Weights of a small mixture-of-experts language model, trained from scratch on English Wikipedia.
Experts: 160 experts in each of 7 layers, 64 GeGLU neurons an expert, 8 picks a token, a softmax router.
Training: 671M tokens, 10238 steps.
Below are experts of layer 3 (counted from 0) of a mixture-of-experts language model. Rows are named router (the router's row for the expert), gate (a neuron's input weights, with its number), up (a neuron's input weights, with its number), down (a neuron's output weights, with its number) and show model dimensions 0-255. Each number is 50 + 10 x the weight over its row's rms, rounded and kept within 0 to 99.
After each expert's rows: "mostly gets" lists some tokens that are sent to it at least half of the time. This comes from a sample of Wikipedia text that the model never trained on.

# expert 98
router:42 44 46 41 44 36 46 55 52 38 66 50 52 44 53 48 61 56 43 37 40 52 51 57 29 61 68 46 46 71 50 56 52 41 46 41 39 51 60 45 33 41 46 40 46 47 62 66 64 43 43 48 56 61 60 39 49 60 49 51 44 49 54 24 57 37 64 43 73 35 60 51 45 45 58 50 58 60 48 50 51 56 36 47 51 55 52 43 41 51 52 63 69 38 45 68 45 37 42 44 61 59 58 28 44 50 54 45 56 37 48 50 54 38 46 61 65 46 66 27 42 35 57 40 38 36 51 40 63 50 55 51 46 60 23 60 54 49 67 65 56 50 47 61 53 41 27 47 42 60 50 49 45 56 52 47 53 46 51 53 49 33 47 65 32 47 55 50 41 47 30 48 62 44 48 45 44 64 49 36 67 43 44 69 67 72 51 72 50 34 55 46 70 58 52 57 45 50 48 49 45 66 41 48 52 42 42 40 37 56 41 55 54 41 42 41 68 41 62 37 46 61 52 40 55 45 43 65 31 40 44 44 66 68 45 44 59 50 34 64 43 46 45 54 48 35 31 64 43 46 63 47 38 69 45 59
gate0:51 52 57 51 41 80 62 58 57 57 51 49 68 57 40 69 40 42 55 42 52 52 63 57 53 58 43 44 50 45 57 29 56 56 54 39 54 39 32 43 42 62 56 48 46 48 45 54 60 48 53 63 48 49 51 55 65 48 48 19 42 48 64 53 62 51 54 60 48 53 44 51 43 39 68 54 28 36 46 36 46 50 51 62 38 32 55 45 59 45 44 52 43 56 51 46 58 56 66 44 33 33 53 53 65 52 39 63 43 66 51 49 71 45 60 53 42 62 49 40 70 41 39 47 49 35 45 50 47 60 64 40 45 41 54 58 57 45 55 44 51 48 67 54 55 51 46 44 66 55 61 68 43 50 51 46 49 49 48 53 40 45 56 50 44 57 51 48 48 58 46 72 52 57 60 41 70 71 41 33 38 55 62 50 54 57 48 49 48 35 57 62 31 42 68 44 59 41 53 85 41 37 53 72 54 50 64 52 54 49 56 52 31 72 47 50 33 52 59 49 51 54 43 49 27 63 51 38 45 39 56 82 67 43 43 37 53 56 47 53 50 53 58 57 57 40 47 63 58 35 53 41 47 40 63 42
up0:61 42 37 55 62 27 38 55 42 20 49 68 42 44 57 42 61 68 49 61 41 28 32 40 50 44 51 48 56 47 30 58 46 50 51 56 45 69 65 63 67 51 47 55 58 60 50 53 44 49 44 30 49 41 44 44 38 51 52 65 58 68 31 55 41 59 49 54 57 55 56 54 57 66 52 42 58 50 58 68 66 44 45 44 58 60 51 61 48 48 58 57 46 47 44 53 46 57 30 56 67 69 50 46 42 45 62 43 69 52 43 68 54 65 41 51 55 53 59 53 51 67 52 49 57 52 63 57 39 46 51 39 48 54 48 46 60 54 52 50 58 47 42 55 54 43 46 61 43 56 48 46 54 43 64 54 46 42 38 46 55 51 48 45 61 47 40 48 48 54 53 40 46 45 47 49 35 29 51 60 64 29 39 42 43 45 50 58 44 64 65 39 64 49 37 51 53 69 58 29 58 59 43 33 58 51 35 61 41 54 36 47 82 38 53 52 57 49 39 49 40 51 59 51 58 39 58 54 55 52 48 17 37 53 56 69 58 54 60 38 58 43 47 50 33 64 46 30 22 58 43 43 50 61 48 52
down0:74 71 51 43 49 47 57 57 70 47 55 52 34 63 58 36 70 50 53 59 56 43 57 43 40 53 52 48 50 42 55 59 47 31 47 54 41 51 56 56 52 57 40 61 48 56 40 40 62 55 49 63 53 53 37 50 57 51 67 52 44 48 57 37 40 40 27 47 36 66 53 56 51 63 54 55 53 52 46 36 44 58 52 39 57 66 38 43 51 66 55 54 43 58 51 53 47 60 48 42 57 69 88 60 57 49 47 52 41 47 53 39 54 45 54 52 53 67 63 65 53 39 63 51 60 56 46 55 52 45 42 59 39 37 69 49 58 61 25 58 49 47 54 37 46 50 42 38 75 50 44 59 53 44 39 53 48 59 64 50 37 50 55 37 50 44 60 44 55 33 53 56 62 50 39 49 56 57 46 49 36 64 41 72 45 43 44 48 61 53 50 61 40 44 33 64 52 60 52 52 62 59 51 51 57 67 61 37 53 59 49 67 54 49 51 40 39 53 29 52 58 40 47 62 52 63 58 33 41 57 60 59 20 53 77 57 27 54 42 38 38 47 56 49 54 59 43 74 50 40 34 55 46 43 45 40
mostly gets: " to", " would", " into", " through", " will", " from"

# expert 158
router:44 60 53 61 61 46 44 53 38 54 42 35 71 50 64 53 51 43 42 43 55 50 49 51 65 48 49 54 61 55 65 45 33 39 35 39 59 57 34 52 36 34 41 41 60 49 42 60 51 50 77 63 53 63 39 49 80 49 42 55 50 39 42 52 49 57 49 55 42 52 75 41 47 41 40 48 63 48 35 43 52 35 43 39 49 24 44 55 36 37 51 47 42 45 57 43 59 66 56 47 39 41 50 61 45 60 65 43 53 45 63 53 58 59 49 64 49 45 48 50 46 53 50 59 70 52 50 55 58 57 45 41 59 41 51 67 49 57 52 73 70 41 46 57 50 32 55 55 56 47 53 48 49 45 53 46 57 48 48 48 59 42 50 36 35 36 55 58 30 45 44 50 41 44 47 51 50 67 57 28 51 56 58 51 61 40 53 67 36 75 41 62 49 67 44 45 46 39 51 52 49 43 40 54 36 63 56 50 36 61 50 36 63 50 54 58 37 22 69 46 54 61 59 60 49 66 61 49 49 38 74 49 43 44 34 54 43 33 40 45 61 55 57 58 52 56 56 45 45 46 56 30 33 52 65 30
gate0:45 46 58 57 42 37 50 47 49 44 49 31 54 42 47 49 44 40 76 51 50 44 38 51 64 41 48 47 49 35 53 55 53 44 60 58 52 25 44 52 40 47 62 63 48 60 52 40 45 64 44 50 63 62 33 47 17 58 35 40 33 67 43 54 44 63 53 57 43 61 47 41 52 58 44 44 49 41 42 55 57 59 46 36 52 45 51 63 47 39 51 49 54 37 52 47 51 45 48 64 49 65 62 45 51 58 43 47 44 32 40 66 54 45 39 35 60 61 61 45 62 65 48 43 47 44 40 40 53 52 61 42 33 38 34 55 49 44 54 58 32 45 58 40 45 53 52 52 45 54 60 72 51 54 39 60 64 57 69 50 33 37 55 48 61 49 37 63 58 37 39 56 45 48 53 35 54 56 42 55 54 45 59 50 62 28 46 50 46 45 41 54 48 67 64 55 72 56 36 54 69 53 70 67 45 83 56 44 50 50 55 54 49 51 56 56 71 59 36 57 58 51 45 37 47 55 62 61 60 73 67 53 43 52 47 73 36 44 50 35 42 53 58 54 61 43 55 32 48 27 33 49 59 42 46 49
up0:46 52 57 44 50 34 46 58 58 38 48 32 50 38 45 54 59 54 58 56 48 48 73 36 61 41 61 22 33 58 55 57 36 47 45 31 39 46 55 58 45 62 52 54 57 52 50 53 57 59 46 59 51 65 44 33 33 56 58 57 37 60 67 54 47 59 73 50 74 63 43 50 51 55 34 44 42 38 43 62 57 53 40 37 32 42 63 59 49 30 65 58 55 36 49 60 74 36 58 63 43 59 53 49 66 57 38 45 39 29 55 53 59 40 53 31 39 39 50 46 51 53 31 41 47 42 47 38 34 38 58 53 43 53 52 48 57 63 45 44 63 32 50 58 70 46 41 48 45 55 61 49 51 38 41 54 64 60 52 57 34 52 60 48 38 36 56 75 62 29 52 47 54 58 50 49 55 55 54 50 47 52 44 43 51 31 56 42 47 37 51 55 44 64 64 63 54 63 40 56 51 54 54 50 53 66 52 42 61 33 55 64 52 32 51 50 52 65 43 55 77 31 57 60 48 56 56 57 44 54 45 45 50 63 54 55 47 48 52 40 51 45 69 63 57 58 71 44 48 43 41 59 37 51 55 57
down0:32 37 48 68 53 44 55 42 52 27 46 41 50 53 42 53 46 56 55 54 58 50 39 43 48 30 34 59 55 40 60 44 30 43 68 59 60 48 43 60 57 43 30 56 53 48 49 56 62 69 46 61 55 59 56 41 40 58 55 42 57 44 38 69 54 60 57 55 47 38 41 40 45 50 50 33 54 40 34 46 41 38 50 40 62 59 61 36 49 60 41 60 51 61 46 45 42 46 42 45 50 64 36 48 36 60 58 58 48 51 51 44 49 46 43 71 47 53 62 51 46 53 56 46 61 55 54 38 73 51 45 35 44 73 60 69 65 45 48 68 66 68 51 59 52 67 47 58 64 39 54 52 48 53 43 45 48 68 53 38 47 59 36 68 66 38 41 73 46 72 48 59 46 50 47 57 47 57 68 42 59 33 40 55 46 42 42 52 52 40 56 31 45 49 54 53 49 53 59 50 51 37 50 63 59 72 38 43 55 37 31 63 43 58 40 47 40 36 36 56 58 59 27 48 29 56 50 45 39 70 67 51 50 59 54 58 71 54 49 56 45 46 33 46 52 50 46 48 55 40 35 55 35 51 45 40
mostly gets: " under", " Ha", " Sa", " Re", " Ta", " Mo"

# expert 94
router:52 48 64 61 64 58 56 49 61 40 43 36 51 53 65 52 67 70 50 55 58 59 47 44 54 33 75 38 51 66 51 42 39 28 51 38 55 49 40 59 59 48 55 39 69 63 61 57 30 48 54 67 43 33 54 52 64 65 29 61 42 43 50 50 46 40 48 47 61 38 54 55 46 36 66 63 66 50 50 60 39 54 54 42 58 30 55 72 67 54 52 50 42 76 51 40 48 38 48 50 41 50 58 65 61 29 52 34 37 55 35 55 39 64 52 55 62 56 40 43 41 54 57 43 39 41 43 46 36 59 55 59 36 49 47 62 52 49 54 60 61 40 62 43 59 36 65 48 57 44 43 40 58 55 50 48 48 68 45 60 55 49 39 34 44 57 51 40 57 72 41 59 53 54 36 47 45 54 75 62 43 43 32 44 58 47 49 48 52 53 51 50 42 50 55 62 47 37 57 56 60 54 50 40 54 54 41 58 49 47 51 56 66 56 42 32 64 47 41 58 54 43 43 47 61 59 53 41 29 56 59 67 50 63 49 60 56 56 64 30 42 40 35 54 68 64 62 48 47 51 58 57 36 39 62 57
gate0:58 50 49 47 53 54 54 58 61 56 45 40 61 44 47 40 59 43 55 50 55 56 48 40 55 62 29 44 47 56 56 62 44 55 48 62 34 32 70 55 56 57 47 52 57 45 56 57 48 57 44 57 52 43 38 40 61 51 58 62 43 51 45 58 59 40 42 42 67 42 53 38 31 38 51 51 48 43 90 44 40 55 25 47 32 59 55 31 38 38 47 59 54 68 63 45 81 51 49 57 54 55 57 52 54 47 41 52 54 52 44 60 53 38 47 51 62 43 41 46 51 49 58 50 49 37 42 54 46 41 66 50 38 62 44 52 33 78 43 48 59 29 40 57 45 44 55 42 51 50 36 46 35 32 34 41 40 49 40 52 63 52 69 46 49 39 46 58 49 45 46 35 47 72 38 62 37 40 50 54 52 47 66 57 58 45 43 54 49 48 51 58 62 31 41 32 53 45 48 41 51 43 57 43 67 41 36 49 65 35 40 52 42 40 44 43 55 60 55 59 62 54 60 49 49 45 61 31 47 50 51 56 48 54 65 63 31 43 57 46 69 59 60 32 46 57 53 53 73 58 66 47 30 34 59 61
up0:52 55 55 54 50 57 58 65 61 50 49 37 56 38 51 44 61 49 62 38 57 58 36 45 51 62 41 37 44 56 52 63 53 55 56 64 38 23 67 53 49 52 44 45 55 52 50 67 46 45 40 57 48 39 36 32 57 50 48 57 43 50 45 47 48 48 42 43 70 40 61 30 39 50 42 36 45 39 82 56 45 48 23 40 26 54 50 43 49 46 57 59 54 64 61 51 70 46 38 57 59 48 49 52 49 47 35 42 55 46 45 58 50 57 50 54 54 42 47 36 49 52 59 46 55 37 31 45 51 37 61 58 39 56 46 53 31 66 51 48 58 24 45 47 45 51 58 48 51 45 36 38 37 19 42 35 31 55 41 54 57 42 68 43 46 34 46 54 49 61 47 39 47 65 39 56 41 35 48 51 46 36 59 61 55 35 45 57 35 42 55 54 70 31 48 37 56 52 48 37 48 39 68 39 69 50 35 54 61 35 36 54 45 44 45 49 58 58 49 54 54 43 65 49 39 47 63 31 49 50 53 58 47 53 64 56 43 40 55 47 66 64 67 38 45 55 55 54 66 59 49 42 45 36 64 65
down0:44 60 58 53 57 39 78 48 59 54 59 46 47 54 54 50 48 46 49 49 39 47 53 52 41 46 52 65 55 55 47 46 60 56 54 53 48 44 41 63 50 48 64 33 65 46 38 33 40 60 35 43 52 48 48 52 35 49 53 50 65 42 41 60 56 51 58 42 50 55 49 61 58 45 46 58 57 59 25 61 55 60 67 53 72 45 65 62 37 56 43 40 55 50 28 37 43 63 44 35 71 48 56 37 46 67 58 64 50 56 52 55 57 33 51 47 53 70 63 60 38 64 47 59 54 55 44 49 54 45 35 45 64 48 29 63 54 49 54 62 44 52 48 56 61 43 39 57 53 46 60 69 54 45 56 56 66 51 31 48 73 42 35 45 60 68 42 29 24 51 67 74 30 31 42 46 59 55 58 53 56 60 33 49 40 69 54 51 58 42 50 53 47 44 45 42 62 51 46 55 30 55 39 37 46 59 55 56 33 44 53 45 66 59 61 58 64 58 39 42 47 53 54 40 62 41 46 52 61 50 63 50 62 53 68 37 48 65 45 54 58 53 47 35 59 51 38 43 51 39 61 36 68 52 45 54
mostly gets: " \"", " song", " Title", " Love", " songs", " Genre"

# expert 14
router:57 61 43 53 43 57 43 50 36 52 42 41 56 45 52 44 45 57 36 34 39 67 44 59 55 47 39 44 62 56 52 36 40 68 63 55 53 62 44 48 39 54 63 44 50 33 42 48 48 55 59 36 53 64 44 56 38 37 58 42 32 39 29 38 45 52 29 55 62 56 67 52 68 55 43 50 31 57 47 54 43 33 51 52 41 49 48 58 37 40 47 56 47 36 57 44 64 52 63 50 41 59 61 43 31 46 58 46 34 40 55 57 63 42 63 34 45 43 58 56 45 54 65 32 62 50 63 48 61 53 38 30 40 62 52 62 68 63 42 73 65 42 51 33 45 40 63 38 46 42 56 38 38 35 37 50 41 44 37 63 41 38 57 61 43 58 48 45 48 53 53 54 45 49 56 65 56 66 41 29 47 47 54 74 43 44 71 56 48 60 57 58 54 55 46 39 51 49 51 59 39 70 55 44 31 43 55 62 40 54 44 35 59 55 59 55 37 46 35 59 61 46 45 53 59 46 30 38 48 27 50 64 52 39 56 59 44 55 65 47 47 45 71 51 60 71 44 54 53 56 57 59 57 47 55 45
gate0:59 56 50 51 42 68 38 68 54 50 61 67 65 51 49 50 53 51 46 44 56 40 58 42 47 21 53 50 47 48 47 67 58 66 56 56 52 39 53 58 39 41 46 57 52 47 38 59 44 29 48 55 58 51 55 51 50 47 39 55 46 69 43 45 44 60 55 56 50 57 48 52 28 45 49 49 70 66 43 54 53 57 46 35 41 60 59 31 46 62 63 49 50 47 44 56 47 59 34 42 58 57 50 47 44 51 20 58 57 41 48 56 38 49 54 52 66 53 72 44 49 35 54 67 47 34 52 60 47 42 62 49 76 67 44 48 45 53 43 41 25 57 31 40 65 62 43 56 49 74 56 59 49 38 54 47 62 57 54 57 67 57 57 33 65 31 53 55 56 55 40 59 58 42 51 60 36 44 53 47 33 54 44 50 65 47 37 43 42 39 52 35 54 51 53 60 68 74 53 44 53 39 48 45 70 49 49 52 45 58 48 50 33 61 51 55 51 60 36 55 60 23 52 55 43 65 63 51 55 68 45 62 41 52 48 54 48 37 33 42 49 50 51 63 67 39 45 58 55 48 49 64 38 30 61 55
up0:65 36 45 63 32 59 44 63 45 40 43 59 50 30 48 44 49 43 37 41 56 37 58 51 49 25 29 47 60 58 52 58 55 65 61 51 69 36 37 71 39 46 40 53 55 53 59 58 51 39 36 39 67 61 44 49 40 41 41 50 43 47 28 34 45 58 42 59 57 54 46 53 47 62 30 34 48 69 35 36 50 49 42 38 42 62 66 47 40 49 47 42 37 49 51 41 56 61 48 43 47 51 59 55 44 51 39 50 55 44 51 66 53 58 54 67 66 53 62 38 55 39 63 43 60 43 68 44 52 42 56 47 68 56 41 63 52 41 44 59 30 41 33 41 59 52 52 57 54 61 63 47 49 44 48 46 55 55 51 65 52 50 49 34 62 35 68 50 45 66 32 65 44 52 28 53 55 47 53 44 39 49 59 64 59 40 48 58 46 47 51 41 64 62 50 47 62 69 44 41 61 56 62 45 56 55 49 63 42 61 41 47 48 61 57 41 47 52 38 62 49 32 43 52 48 68 56 38 61 63 51 67 34 43 55 56 46 30 40 37 41 45 60 61 63 50 66 54 52 59 51 50 42 43 74 40
down0:45 54 48 75 36 57 53 51 46 54 58 48 54 34 35 49 62 46 46 43 61 31 63 52 41 42 44 71 55 61 33 51 66 63 57 56 59 42 56 37 39 37 47 45 53 54 50 29 63 42 59 44 49 35 38 55 40 54 39 57 60 50 46 43 32 51 56 50 49 50 50 51 35 51 64 61 59 69 26 61 53 64 38 44 40 54 41 44 58 45 40 39 43 52 73 47 41 53 44 55 57 63 46 48 51 70 41 47 42 52 44 54 47 30 53 40 50 50 51 40 46 48 51 41 52 38 60 49 58 44 43 51 46 46 43 40 36 19 61 31 59 45 57 47 57 47 34 62 60 53 38 41 55 34 33 48 64 49 40 58 64 46 54 56 57 46 57 60 55 58 24 45 72 44 58 51 39 37 45 57 53 46 35 44 43 67 48 30 59 34 57 40 46 43 45 39 56 54 55 39 34 64 59 75 61 61 35 57 49 67 52 42 52 57 38 39 45 49 64 38 52 57 49 58 46 63 50 60 50 82 51 65 35 44 42 50 52 40 51 54 53 56 55 27 58 52 52 45 51 62 49 62 49 42 53 49
mostly gets: " Ha", " Sa", " Ma", " Ra", " Ka", " Ta"

# expert 48
router:52 57 53 43 53 54 58 47 51 53 70 65 74 55 63 47 43 49 51 56 63 47 56 52 41 34 44 45 45 47 39 53 51 60 40 42 55 38 33 48 73 45 47 45 57 45 53 34 48 44 81 65 39 45 53 69 45 62 42 62 53 34 42 56 51 24 54 56 38 48 59 56 42 21 45 48 43 55 40 67 51 59 66 66 51 58 57 57 62 54 65 48 52 42 64 42 52 58 57 44 55 41 49 48 50 46 56 22 53 60 50 53 52 27 51 65 48 67 38 52 48 65 31 47 37 51 48 54 50 66 55 37 45 55 40 42 44 45 58 55 46 39 64 48 66 39 50 52 49 37 57 42 54 45 42 58 49 29 35 58 57 62 46 58 53 61 51 52 39 57 61 57 42 62 45 41 47 53 58 58 43 47 30 58 57 52 52 35 48 47 48 55 57 35 50 42 52 59 38 49 52 61 61 34 43 37 51 45 43 33 78 57 35 60 45 50 56 43 40 63 51 50 68 52 42 46 47 40 42 55 26 67 39 51 59 42 41 42 58 46 33 54 57 51 50 68 46 41 52 52 65 51 56 44 49 81
gate0:48 56 53 45 42 53 58 22 51 46 44 36 28 54 52 45 51 57 52 56 26 26 77 24 54 61 58 37 62 81 54 35 49 51 64 60 27 70 44 62 40 54 41 66 62 43 40 52 45 43 56 43 58 58 70 55 53 61 46 52 62 52 44 63 32 57 37 49 60 50 54 51 57 43 31 32 55 35 51 46 60 58 54 43 40 44 43 60 68 48 56 53 39 46 47 56 44 56 45 45 58 64 60 45 41 61 52 55 48 58 58 45 45 37 58 45 59 61 58 57 55 41 45 68 51 63 64 53 58 38 53 45 62 43 50 59 54 42 72 46 52 60 46 29 39 46 42 48 55 59 56 44 51 39 48 31 45 49 56 50 48 60 42 55 44 50 49 42 51 49 59 53 41 49 61 33 55 63 54 53 53 33 43 54 32 66 49 48 59 51 54 33 60 45 42 35 42 62 37 60 40 41 54 54 43 56 53 51 50 33 40 48 61 57 59 51 38 57 57 41 59 43 57 52 53 31 57 49 29 49 69 57 59 45 55 47 50 43 46 61 55 38 55 22 59 56 46 45 48 57 58 41 63 57 71 61
up0:57 53 35 56 44 57 47 70 43 47 52 54 71 48 41 60 46 53 50 50 62 79 19 75 53 37 31 50 44 30 46 67 48 40 30 50 59 30 51 40 51 38 54 38 50 63 49 49 53 52 44 59 48 44 26 55 46 37 50 50 39 62 54 51 67 45 69 57 40 46 49 50 50 54 69 66 40 56 50 58 39 40 41 53 63 48 53 47 31 47 34 45 61 52 57 47 70 41 50 49 39 40 41 60 54 30 47 54 56 41 36 53 56 63 36 54 46 45 44 53 44 55 53 31 55 36 48 48 48 54 41 48 26 51 53 45 49 52 38 48 45 39 62 63 68 47 62 47 45 40 36 53 50 64 57 58 57 50 44 41 47 34 55 41 52 40 55 57 49 43 42 42 60 42 35 62 48 40 41 47 52 72 51 47 61 43 53 53 44 50 48 67 45 61 62 69 55 38 57 40 48 58 45 54 53 41 53 48 55 67 52 57 35 42 30 45 57 50 40 57 40 49 43 45 52 60 44 50 72 54 28 37 56 54 53 45 51 51 55 43 60 59 46 80 46 41 55 60 49 55 40 58 34 45 32 38
down0:42 52 35 46 32 39 43 55 43 60 34 53 53 53 48 57 52 52 53 41 56 41 35 68 33 45 49 37 49 38 53 70 54 39 43 68 46 52 61 52 49 55 56 62 49 60 47 35 63 48 62 54 38 62 47 69 43 48 48 59 47 53 59 39 65 28 62 59 41 41 45 52 46 67 45 48 28 58 48 68 50 53 56 49 49 54 42 45 39 65 28 69 55 38 54 45 59 59 46 58 52 54 49 49 55 63 44 42 47 37 25 69 54 28 50 25 56 62 63 38 35 50 46 61 50 44 54 55 52 57 44 36 37 48 53 36 54 55 66 40 43 34 48 54 63 62 57 64 68 44 42 39 38 56 44 58 59 63 52 49 60 36 57 62 52 40 53 52 55 42 44 79 54 27 51 33 59 65 59 48 52 52 43 67 47 50 61 49 37 48 54 45 66 64 36 58 56 41 42 37 44 47 61 66 54 44 39 30 54 39 40 41 51 34 41 33 55 45 54 57 51 61 45 53 36 54 46 61 47 65 50 50 39 51 50 53 43 54 61 51 25 51 60 71 53 48 56 44 52 40 57 48 56 48 52 46
mostly gets: " (", "(", " [", " \\", " \"", "_{"

# expert 44
router:53 41 44 61 49 56 44 55 61 60 48 68 38 61 57 56 59 45 60 23 38 58 28 59 39 65 46 48 44 54 45 54 46 49 63 62 60 58 35 41 56 55 60 42 55 54 50 57 54 68 79 47 50 46 58 66 47 50 56 40 68 36 36 35 55 50 63 54 61 52 65 44 57 41 55 49 42 52 46 42 48 33 65 55 51 37 43 51 52 38 69 65 33 57 45 67 56 59 63 54 67 64 50 57 45 56 61 56 54 44 73 59 54 56 38 46 55 60 41 45 51 42 67 62 46 50 55 39 62 33 63 41 56 54 72 40 50 52 46 58 58 41 58 35 54 57 36 32 44 51 32 42 54 47 57 50 37 34 39 32 37 41 44 43 51 51 54 53 47 54 34 32 60 46 55 62 48 46 51 56 36 52 47 56 53 54 49 55 42 65 43 64 42 39 39 30 58 68 33 45 48 34 53 37 52 46 50 60 48 57 51 29 68 50 45 55 54 42 32 40 55 45 37 51 45 42 58 32 52 47 57 40 41 42 56 36 47 75 53 46 43 34 53 56 59 63 53 60 38 44 60 54 63 38 53 33
gate0:57 65 55 50 51 53 45 67 68 60 54 62 57 63 62 39 38 48 30 54 50 48 43 42 60 42 36 56 51 39 48 53 50 47 49 46 48 59 52 38 43 60 30 34 32 36 44 45 52 50 54 43 53 57 54 51 26 60 60 47 49 24 33 76 63 40 59 50 38 35 51 42 42 44 66 50 53 36 41 44 49 51 45 44 51 60 57 47 54 46 49 27 56 37 58 47 35 38 31 55 57 44 48 46 34 38 50 46 51 63 62 56 33 58 30 48 52 31 50 47 57 68 51 51 51 53 53 52 59 58 68 54 60 44 61 41 48 44 58 40 49 54 44 49 37 55 68 47 58 38 49 67 43 55 63 47 37 54 47 48 50 50 45 42 46 51 32 53 62 46 61 67 49 48 33 48 37 65 44 46 34 30 56 61 41 63 63 62 55 34 67 32 45 52 56 46 51 56 66 48 48 55 32 35 47 48 50 19 35 51 46 45 49 65 52 53 57 51 53 38 37 69 42 46 48 47 64 54 60 57 50 46 34 50 54 55 49 56 29 52 41 56 33 64 44 58 55 50 60 56 22 40 62 53 46 53
up0:55 67 58 45 57 57 61 49 53 50 52 67 45 67 60 32 29 54 49 46 56 59 46 40 68 51 39 48 79 41 45 60 56 69 44 44 32 63 54 38 54 56 28 45 40 30 48 42 33 50 56 42 61 56 53 58 41 52 42 61 44 33 40 63 54 56 53 52 37 41 55 65 52 39 52 52 48 33 49 64 52 57 39 47 59 41 39 50 49 65 52 40 43 48 56 52 46 53 45 57 57 52 60 42 49 48 44 38 61 60 61 52 33 65 42 32 55 33 52 59 53 73 50 46 44 52 40 49 24 56 61 47 45 40 52 45 67 54 63 37 42 51 44 53 35 45 65 45 61 43 49 59 20 44 47 54 39 65 40 40 52 39 60 38 47 53 34 36 32 48 61 61 47 48 40 46 39 72 57 58 42 34 43 43 44 63 61 64 54 33 63 25 53 43 53 45 47 61 55 40 52 46 40 37 46 49 50 34 39 37 63 47 44 51 53 46 54 57 64 37 49 60 55 34 43 42 58 46 48 49 33 32 52 64 57 54 43 53 31 49 41 54 37 38 52 45 43 44 67 46 45 51 56 56 61 49
down0:34 51 60 28 70 50 73 57 47 52 40 48 41 37 40 67 49 31 36 67 40 50 69 48 38 59 44 62 46 50 57 43 47 55 57 50 46 41 47 63 57 51 65 60 35 59 42 31 63 62 48 56 45 33 30 62 50 40 69 64 42 55 49 42 58 49 47 48 49 53 42 35 50 48 42 31 47 49 34 56 53 54 25 32 55 60 48 55 51 40 48 45 54 62 60 42 49 60 53 39 44 43 48 38 23 54 46 51 32 50 69 62 50 79 43 57 56 47 57 42 44 47 39 57 42 45 39 50 41 58 56 46 42 55 46 63 30 52 47 40 54 49 48 43 56 55 44 38 53 61 47 61 59 49 77 42 49 60 46 49 52 54 55 51 53 46 54 33 45 48 74 74 36 51 54 53 42 37 35 52 39 48 37 60 69 39 41 48 37 50 50 46 55 60 55 47 46 51 53 39 50 42 55 47 33 49 59 60 38 55 56 55 55 49 54 42 22 41 56 50 44 57 43 66 38 49 53 52 55 48 53 54 55 45 40 44 43 56 56 47 65 63 30 43 64 67 63 36 52 43 50 49 51 54 52 77
mostly gets: " Sa", "vo", " Ro", " Air", " Ru", " Min"